python train.py --activation="squared_relu" --init_std_router=0.00636 --norm_eps=1e-06 --tie_embeddings="early" --optimizer="soap_variant" --batch_tokens=131072 --seq_len=512 --train_tokens=407300000
Below are experts of layer 4 (counted from 0) of a mixture-of-experts language model. Rows are named router (the router's row for the expert), down (a neuron's output weights, with its number) and show model dimensions 168-223. Each number is 128 + 32 x the weight over its row's rms, rounded and kept within 0 to 255. Numbers have three digits each.
After each expert's rows: a language model's description of what the expert responds to. This comes from a sample of Wikipedia text that the model never trained on.

# expert 12
router:094108138095200156113082130178141180114196165119139121113093134113119107112170178174090149087088121094092124140166128161128151147176112119105118070118117122111154145128
down0:074151139153128133110144106131121119057120098145144083143155082110087104164091113085149057107144166135076125144141077175172157085155160158098072133110154157153156137151
down1:138079160102117136109111181150158099139149122094192125038145148093130123117121152133127157186139126128178112148176129137115105161108206101196167077107077149127097108159
down2:148140106139165105104129117158041108087220149174105136117144075181154102144113129148115141107144097034102063101157111108120162107110208169129145141150132160151117128094
down3:161193044106134129047129158157098144204096082132122158111096167130082106104109149093083089094133184112180207126145176163218163134149156119155136119152132192125104081174
down4:145096065147126135155152184113146127116144103195126114114100134088092147098085128137143160148113128176109160057125151108133176128144145080159145072152105179164123090139
down5:062179107090101101051142084144131163070223168144135132088112131126177121129159135094159142170113162061105144132135105110063133120112126133105183084165077183184178133120
down6:071123112184121147136158086148077126199140114131086107152110163107137117152117154107122136108134145140135164146142109109110153115148132099100117151121118081108118196151
down7:144095107109168173153131156135151161179135088051112123116128174138130108080130102103138175173103121085137093183151053136106103151112147114110146122146173077078135198131
down8:123143153117129086123117147132142114057149142113137143142126121091153157117088139167080107098138082169098139147088198102102162157131132146116169127119155119125128135065
down9:196181140145124073136149149108114126128077077149131126135122103078122118085174135172169135133118137116096109157122074099128128206169093112109132033141130114162170098120
down10:118130124116136141135109178207141128172030032140145143136182093085138153087082130105148100147135158125144125144105146106117201095150198173119153130178149148152109121085
down11:116072126088151135147085200112168121150157144149121117043123141168194178106109178105121154096110107094206123098118120076119105147189148094134091147107113106087113111153
down12:120091143118121061141135043150130096144155104121147162119148069118109146155101148130166135091025095138096103138139139078136174125132123155078090114107112090071167137086
down13:124103137136130136148147158139155073127157151130074167153118092067091076168112132060151105063113138166108136188163110174141131167066126099165121085149101115121133084159
down14:105110102069142135182118188181121157125164136178144182129128110141132204124126075113133116133163148118135130182052103195131147142114101086086113131149103181130137073128
down15:132102107179196130163167163120137148127112144106083121103101135092124177083127068118095142084154066111119170163122127159116155135155094085147130205086090147090130126118
down16:140070085145188129124106149095119104138193093113134130135139073109215166129117127100094143133128142095115098097127086128207133180173071201109170092141109096086158090124
down17:107179117134131079155188166158121195150182094211153093115157135138174135138202110154128127149111107056104180172135113135102079108108124046116123136130136130141201123157
down18:112177102100121138132166122110123148105169115194105186177122109137107099164060154173148116171139103170099189076143135161157136138118151125066165150134135125085141121136
down19:101126120113158114122100205170128132132085122101104081160142109146181066143149112116192122123150131119147166114140111132114108116133104127117147124169108117084097138111
It responds to: Mid-name subword pieces. Interior word pieces of surnames and rare words, such as McC-all-ister, P-itt, prest-ig-ious, Gin Ling, China-town.

# expert 17
router:091149079113126154106137083128163084162171174174135142153173103128126094132113164122055091122108107195054087134055108156138168145170119136113084194089121151059177093124
down0:121144127133133162162157087087113123085072130150102124172147178107146147062152049111163142121099117116099173123118134172169066124168128150166140097137122087055104168100
down1:126132141129153151117120179087134185103084100099153142115172143101081129101117168130109186112176081202068112094132151162174076136113178158070186098106102111130132160104
down2:179128080110166115068124149149117163151107176134101110110113189081154126242111087111185133177115200134132097170160148108157219157117117115174113089127141156165084117145
down3:136158107142114171135085061181154114133082146086160133118190135160101160115103129145106165077127150157127151087080117149157096160149099099135171114101125123114125073149
down4:111131121093117138116120105149103093117129092178124138141066107125139179140144090147117148178090129172163097142137141044069123142159191236145149066044126123139118089144
down5:045149127167082073144094068120123104131111137146124117139127183084124128157096073204141215090152056075083185120186136078079143132122186174147119160192130177097122117104
down6:157099109171151157130154092133171149103118122138152093140106138129173123082157084113173108102127095163120079144109125126211065068136112132151141145095120091096124133157
down7:140152063116089130086160142125174087117104158160159169104183143117136119123120110162147136154168151099123091176104084090147139163075153078189117084074104109128118158075
down8:122180164182147184111119144098125130128131172125121189125114086130155153125129088051162125062119135103178138185162127125145123112111117090127191096174133148215114119091
down9:119129147114105104101112124110157080091124111121106140146118091116127089119107160067167133168092086136122112123147156140149108183111094105116138130130165091172098123141
down10:149101080154108103132134066109131152117159131128183155125126116166098137135130179107098112126181102144063047116158177129096097100113153151143148136162185143105131140107
down11:152137112136160110076096153125120113161107112094059173178191111087123104106098192159108150081167145140122112118128131144128153108170101194170092116166137138069061130149
down12:122180141131210104148135119106088155119135045105131164137129169118111136110172146170123142097100178141152138106081077123180153208121128117077152182161087118179140159159
down13:094124085057159149143179147081101119049139150142059190109143153132117145133117160138107131129077152085136133071142091180110120094056150127169108147135170126107080149173
down14:077153064164135046114098142111083142163135106122118107110076123148168158138184139110167180139083164184120118117156128113129140095164126135196144174146087189123097128098
down15:136167106128132105064124172165134165134161144077116129141157157141116146180066088171127137115134108165117100143069158143078214085092145095186125155103142135155133081093
down16:143137129131161143084158166098182116110076087144118199184137179140160138155070129122116091144206165120137134115114097102167121104127139146150111116135167127135133134089
down17:135111129196109097149116152091136105106083144119162100137102155086114140130133156125139129114114143187137154134143126145081144148142116103110137140178098085093081106105
down18:148106169147132114113188172123130197144123125133137091077104153115148077118124174076112153111137153075040132107176112102127120092176111093125142076111111063082091142168
down19:127153140087115133151135159102119183203134094126162143123121141090107119170139137149168090176149126102087080122112082099087089147155126151161180176113101060109133106101
It responds to: Prefixes and copular verbs. Word-start prefixes like re, un, dis, pro, sub, plus is, was, became, more, new, year after articles.

# expert 21
router:213107082152125141147157092164076140159126130125117123110142154116145119140125165135099204129110159015143087075133121140144143116172135137103141110188129150080093083091
down0:133122086150093174098169059116137075129112136141106168114168158100089119176118172152101133120138139061118131132164127091122127133157138194116120087211060129104175138111
down1:067077056102204150144094099174145108156190122098156133103098188167137124190130133069105120084124129142126135172089058140084134128144121179183163088085122213128122144133
down2:112130100119189114084154118175131229175139083111101144116110155066076158144135129121092128123146126189106177124149145113110110120134193140104141156113151136058160112135
down3:172092117159128078109158144094117221112165135083156078152097190167095139138209144122111109133158089137067152130132155105127133139153154082141140132082146113113105115154
down4:116152144083162075124126152144124093187145148156100117133124163114130158109138107110086072159180138089145145095099134173187094122151113147109167158157186074121132100148
down5:143141152091125175113146122120124139108106110123114113141123053197117057092124143105066136152122104138094123176132110132098111106096092088123117198101167067136102138136
down6:195102096111183161117091127118175107120108140126138120084122066132094145123120093124146130171106158123149115114141115116119121199093075171131082186127121143074124103095
down7:117170093108152144105146142157155115162108170112087115088139079084163179116143184183105109118140135128168146095105095133157134199112138201131137103139081110122162088111
down8:058096152119091114126155167142146185182108175147135154144105123185127116125132107107101157084110125147180157189104183144154173126090152144133121071088109084185165109113
down9:106133073117150043160084130164166143144099152129115133085144156116144161156139076109165080161159172153143115106086181182126177111138104102044103061136139096135125160145
down10:127106199166109131108172174105132172120142118096107131095131092064137215121128139145075157153103117109103082122132081157169157121116159151109128094158131138167118129113
down11:046122106094137173166135127153173189128133142111180103139185080179137158091100063142172080139151107107125116124137132066104143179095122134113159092177155143106171133174
down12:096119183119148094107155173127158136138140071063152154099126099114220171106143160145135127133174125089135100169108143116106134154081181104103110208141099148121147144101
down13:162148142108104143123060090133160111154134148095144153092132182125178149134147149116179162131127067150124092142120104180072162178225125150070142115081102109157115131157
down14:133142082096124081139145183131138123095075122113121170164129158127154127156108150115114161149151120156221135126138149084137106129141147116138187127131156171149117107116
down15:096155120136063029046114143093165156053136162134157149122070117077172156110112163107070064153125107083116173191182107120135148104131131137086127113126105114115149170102
down16:162168150089151103145169138117134127136152088111109166084129105119137104163065076120116128048088147143140178153076117146064134119105152157101110085140156107078101116099
down17:084074107155094142121134124125082084176193099150068143154097130135075153140124134137115143168134125132088132164130153099123098123142109101114178157069130119107194128119
down18:120113124162135101101144162100139107110083121166148094129059094119108142107141066090104120110073129125127144060093142080188145098134149156169163169148129128164126073104
down19:107131175110177135111107139138114135163075184134088083136114119103153107134090130135169104153185138138167096130151101098109124090172129096116158142194103147106108145220
It responds to: Mid-name syllable pieces. Syllable fragments inside foreign names and words, like i, ri, ra, Re, Pa, Vi, as in Vietnam or reciprocity.

# expert 23
router:111140151128133145108100153121119068148101137139160104181143159128129148141118157130148142115144155160144130158207113229078163071114190118083130104137092111130137083119
down0:080122119105102153169113081138113152082110124103143165110128091128143098134082136129160166100099122133076135168238090133135163121137150066097092132148148146128117193075
down1:096152094161101116154183079127111157149073135143143148137147139151061080182109114105165120025131156158127138174116143054170083129104087146093178107137118111186119152117
down2:163163094122104146117168128167099157054130140084106120127121160112158100090174088081132176148083088151145158095179107113135157115151130144166110152118133124104180113164
down3:164140120112112138096131108162169135141137132142134128077089091131101126140112106102137088089096148118079112075173103151123122122054109206090137099130082133183204148098
down4:101160131099122154115137166070151147149085084069114060134121197161102104086115163126073127135150138189039131097136120066145135097104114148111147141154100137125147191072
down5:133072111087085158106079162142130147091181128100147123146169133116104137121104135117111073170111128118090184127092184104121105115158126125132158092164093188200149197125
down6:162105125125095145090152218108170143140123124067147182102147136095110131108121156176133094091161155122071137070119139136131087113139150094168136116140145136137128173107
down7:130110153145109103168168109128130073125057149102152171136108080124055175124115105096126127123134144077151137155132094147135152154085115156133077198098144123141159085116
down8:147154182188136128111151127154124155135115179139131142099104145102111148120104103156095184179104084118178092161134128129146101165134113185153143131142192126150112113148
down9:126048055144145082144097163128115126098094094159102060123133101190095130105138119195136075101110129144123149136155161119089156120131102132186138116138116146145118151134
down10:153150127131149142074063196172109134127144091107081148096172129094080068114086075092104057129177130108124132117102127125130094160139128156151084173110144124095160083156
down11:057140089120193123149188121183155150181120180140149179154160121130091134097150085108155155098112144156109074116113159166105150108152107096125127122134137127155104084192
down12:050136129135142131145148121098124124150081136077147119100138078134158123187147154149148149145076156128163150130088110126093112123136137114126088210070175156161171175130
down13:117089080135077125104122138126104120170147168095148144124160193114168158134090048118121140116096145177090118144123126140132147091156130116131123149128104171156161097088
down14:098110132156182109122063169065119094135083130097123155149120166144131124075115090145165148120136095184146133177106128186144103113086115174128097068111157125130139102129
down15:156108109154109142151162065171156166097164108097127137039102125124139202094146139123097154093151138128100152143131148108126121146114048127150129108116193145053114098104
down16:207117127125158130151085118098065133179128131082127163113187157145128096109172127108087119101173160123165134122115166142082149166123162110162160088149092117141123129197
down17:149125090143124139174116155145136103119142134090116131149129082231097125144135168118181103165122078161134127123158178133174165093174141090085112120130154080145146139151
down18:129148072083130113093198078088153150121134126112109137181104133145094070115151114122119117172195116145159105129152159131124076114096131137102143164053135124107133113102
down19:098167102119133133189079143150153134114138154155090137133083130120121101163167109142125098202122129166131142107077123156091075089126059141112165112133146144185125089087
It responds to: Year digits and parentheses. Middle digits of years and numbers like the 0 in 2004, and opening parentheses, brackets, dollar signs or "according".

# expert 1
router:146183139111169124147154145112143131111169188128085194148155139114089149097107133153121088186154146142128143167079158131117066117118185095119109139091147140130126161133
down0:110136112137171111127164102201039134132151126144079115133108127133128094126092113163150118107120155083082133101136078149154127142084059122109143146122131143153062151179
down1:134128072173146154174148115099112145080101133117199130093112120130116103143188125129118107138118079145161077159119181123039164009122148119156096088212080126117127095162
down2:140112114126149066141093183159176158126136109119169119055079140134142122101133169072134150075094089100110120131131117136158123096124151121148182116127142163155134152081
down3:108151100072144151156093121120121147074097134154166145074116116179067146105148128123172170097166101119144121139166140190060151108107087174126099129165158131137134135100
down4:155162144129109158099132178176120159102186175088147171115161171134137131160107093158124117133134154100130108117158116141153144197184134142110169115110115145176121103127
down5:089143062109135089145169106188124170099213109168120128162127131188184116167155138151086062163081077122107148117127139155098140149155091102124139139091138136147086097086
down6:155122176132102112188142148116133095188144130128160137106176106140164126175106066101158177127132117132089095166202134109143133128151114145194097092162138139152052138117
down7:160084120142031095096175131149148112099173069149133172136160103046131131072138151098147166153103123164201132102113081146125143174153062160199130112156156148124127115136
down8:098095072124100107114141140182127135118106193211102150134068117135098081113114094134140098142077157055138131116161138136083164180151140123173115100183081150124153100184
down9:162094100131139185109157165087124111166179140137144115079129120158091165082159132146136125163144137148082138129156105112106120097118118168142128161106076127125079092042
down10:195154121139120124092139088163165129163165111136170136168128139211120149120088079085114149167149137156129117129073105193120139107051136145128147151148108131103129180200
down11:174158127074116101187112139146147116106164136102214146139122094201152160115078099101088112145103141109150114109166156092051097141155161131128096186098154162144116120109
down12:110138119159093099182141186160097134153128107134145105100070083107092128174124137157118166124070133122139093167154107151114179153077178149140158177115141085163093125178
down13:102063168116168120185177122129123104073118091141168082091115140119082101166131114161121111122125128132133141138153110190147165168134165105086157160140124155153172122131
down14:124108143124105121097089136114131157090170184177141141058184143161122152123126099109145151132175157125081121128114185131157078123157135106137112123173162185137144106149
down15:127151114116148105116152173055186109141117089085110159150118095133173111086158142110112147124157114131155158171178175164158125147126137083067122193084131155120148106088
down16:213147141120123138060153107125125137092119128095161182069107127106133204061157129090138101107099063153166109131162177190105116210109112100130111148143122162134135123130
down17:105057089126090150122154142153159084178078082109165073146071138126090169131093156145200186142100095168114153108119174140189122179139147174134124096110075116118156117128
down18:158088115133116081169102097072070152181149128168137155080113177100146090151173118121184108046128098138170118083135118094126105151152128107118120190155128124131175057127
down19:182121175112058175085109140081113090153082105136147107166134089128118110149143121156095068121144159169116115126160128115055181162161073092100150153101142121086130109166
It responds to: Proper-name words, ordinals. Capitalized place and nationality words and number or determiner words after "the", "of", "New", such as States, American, York, two, other.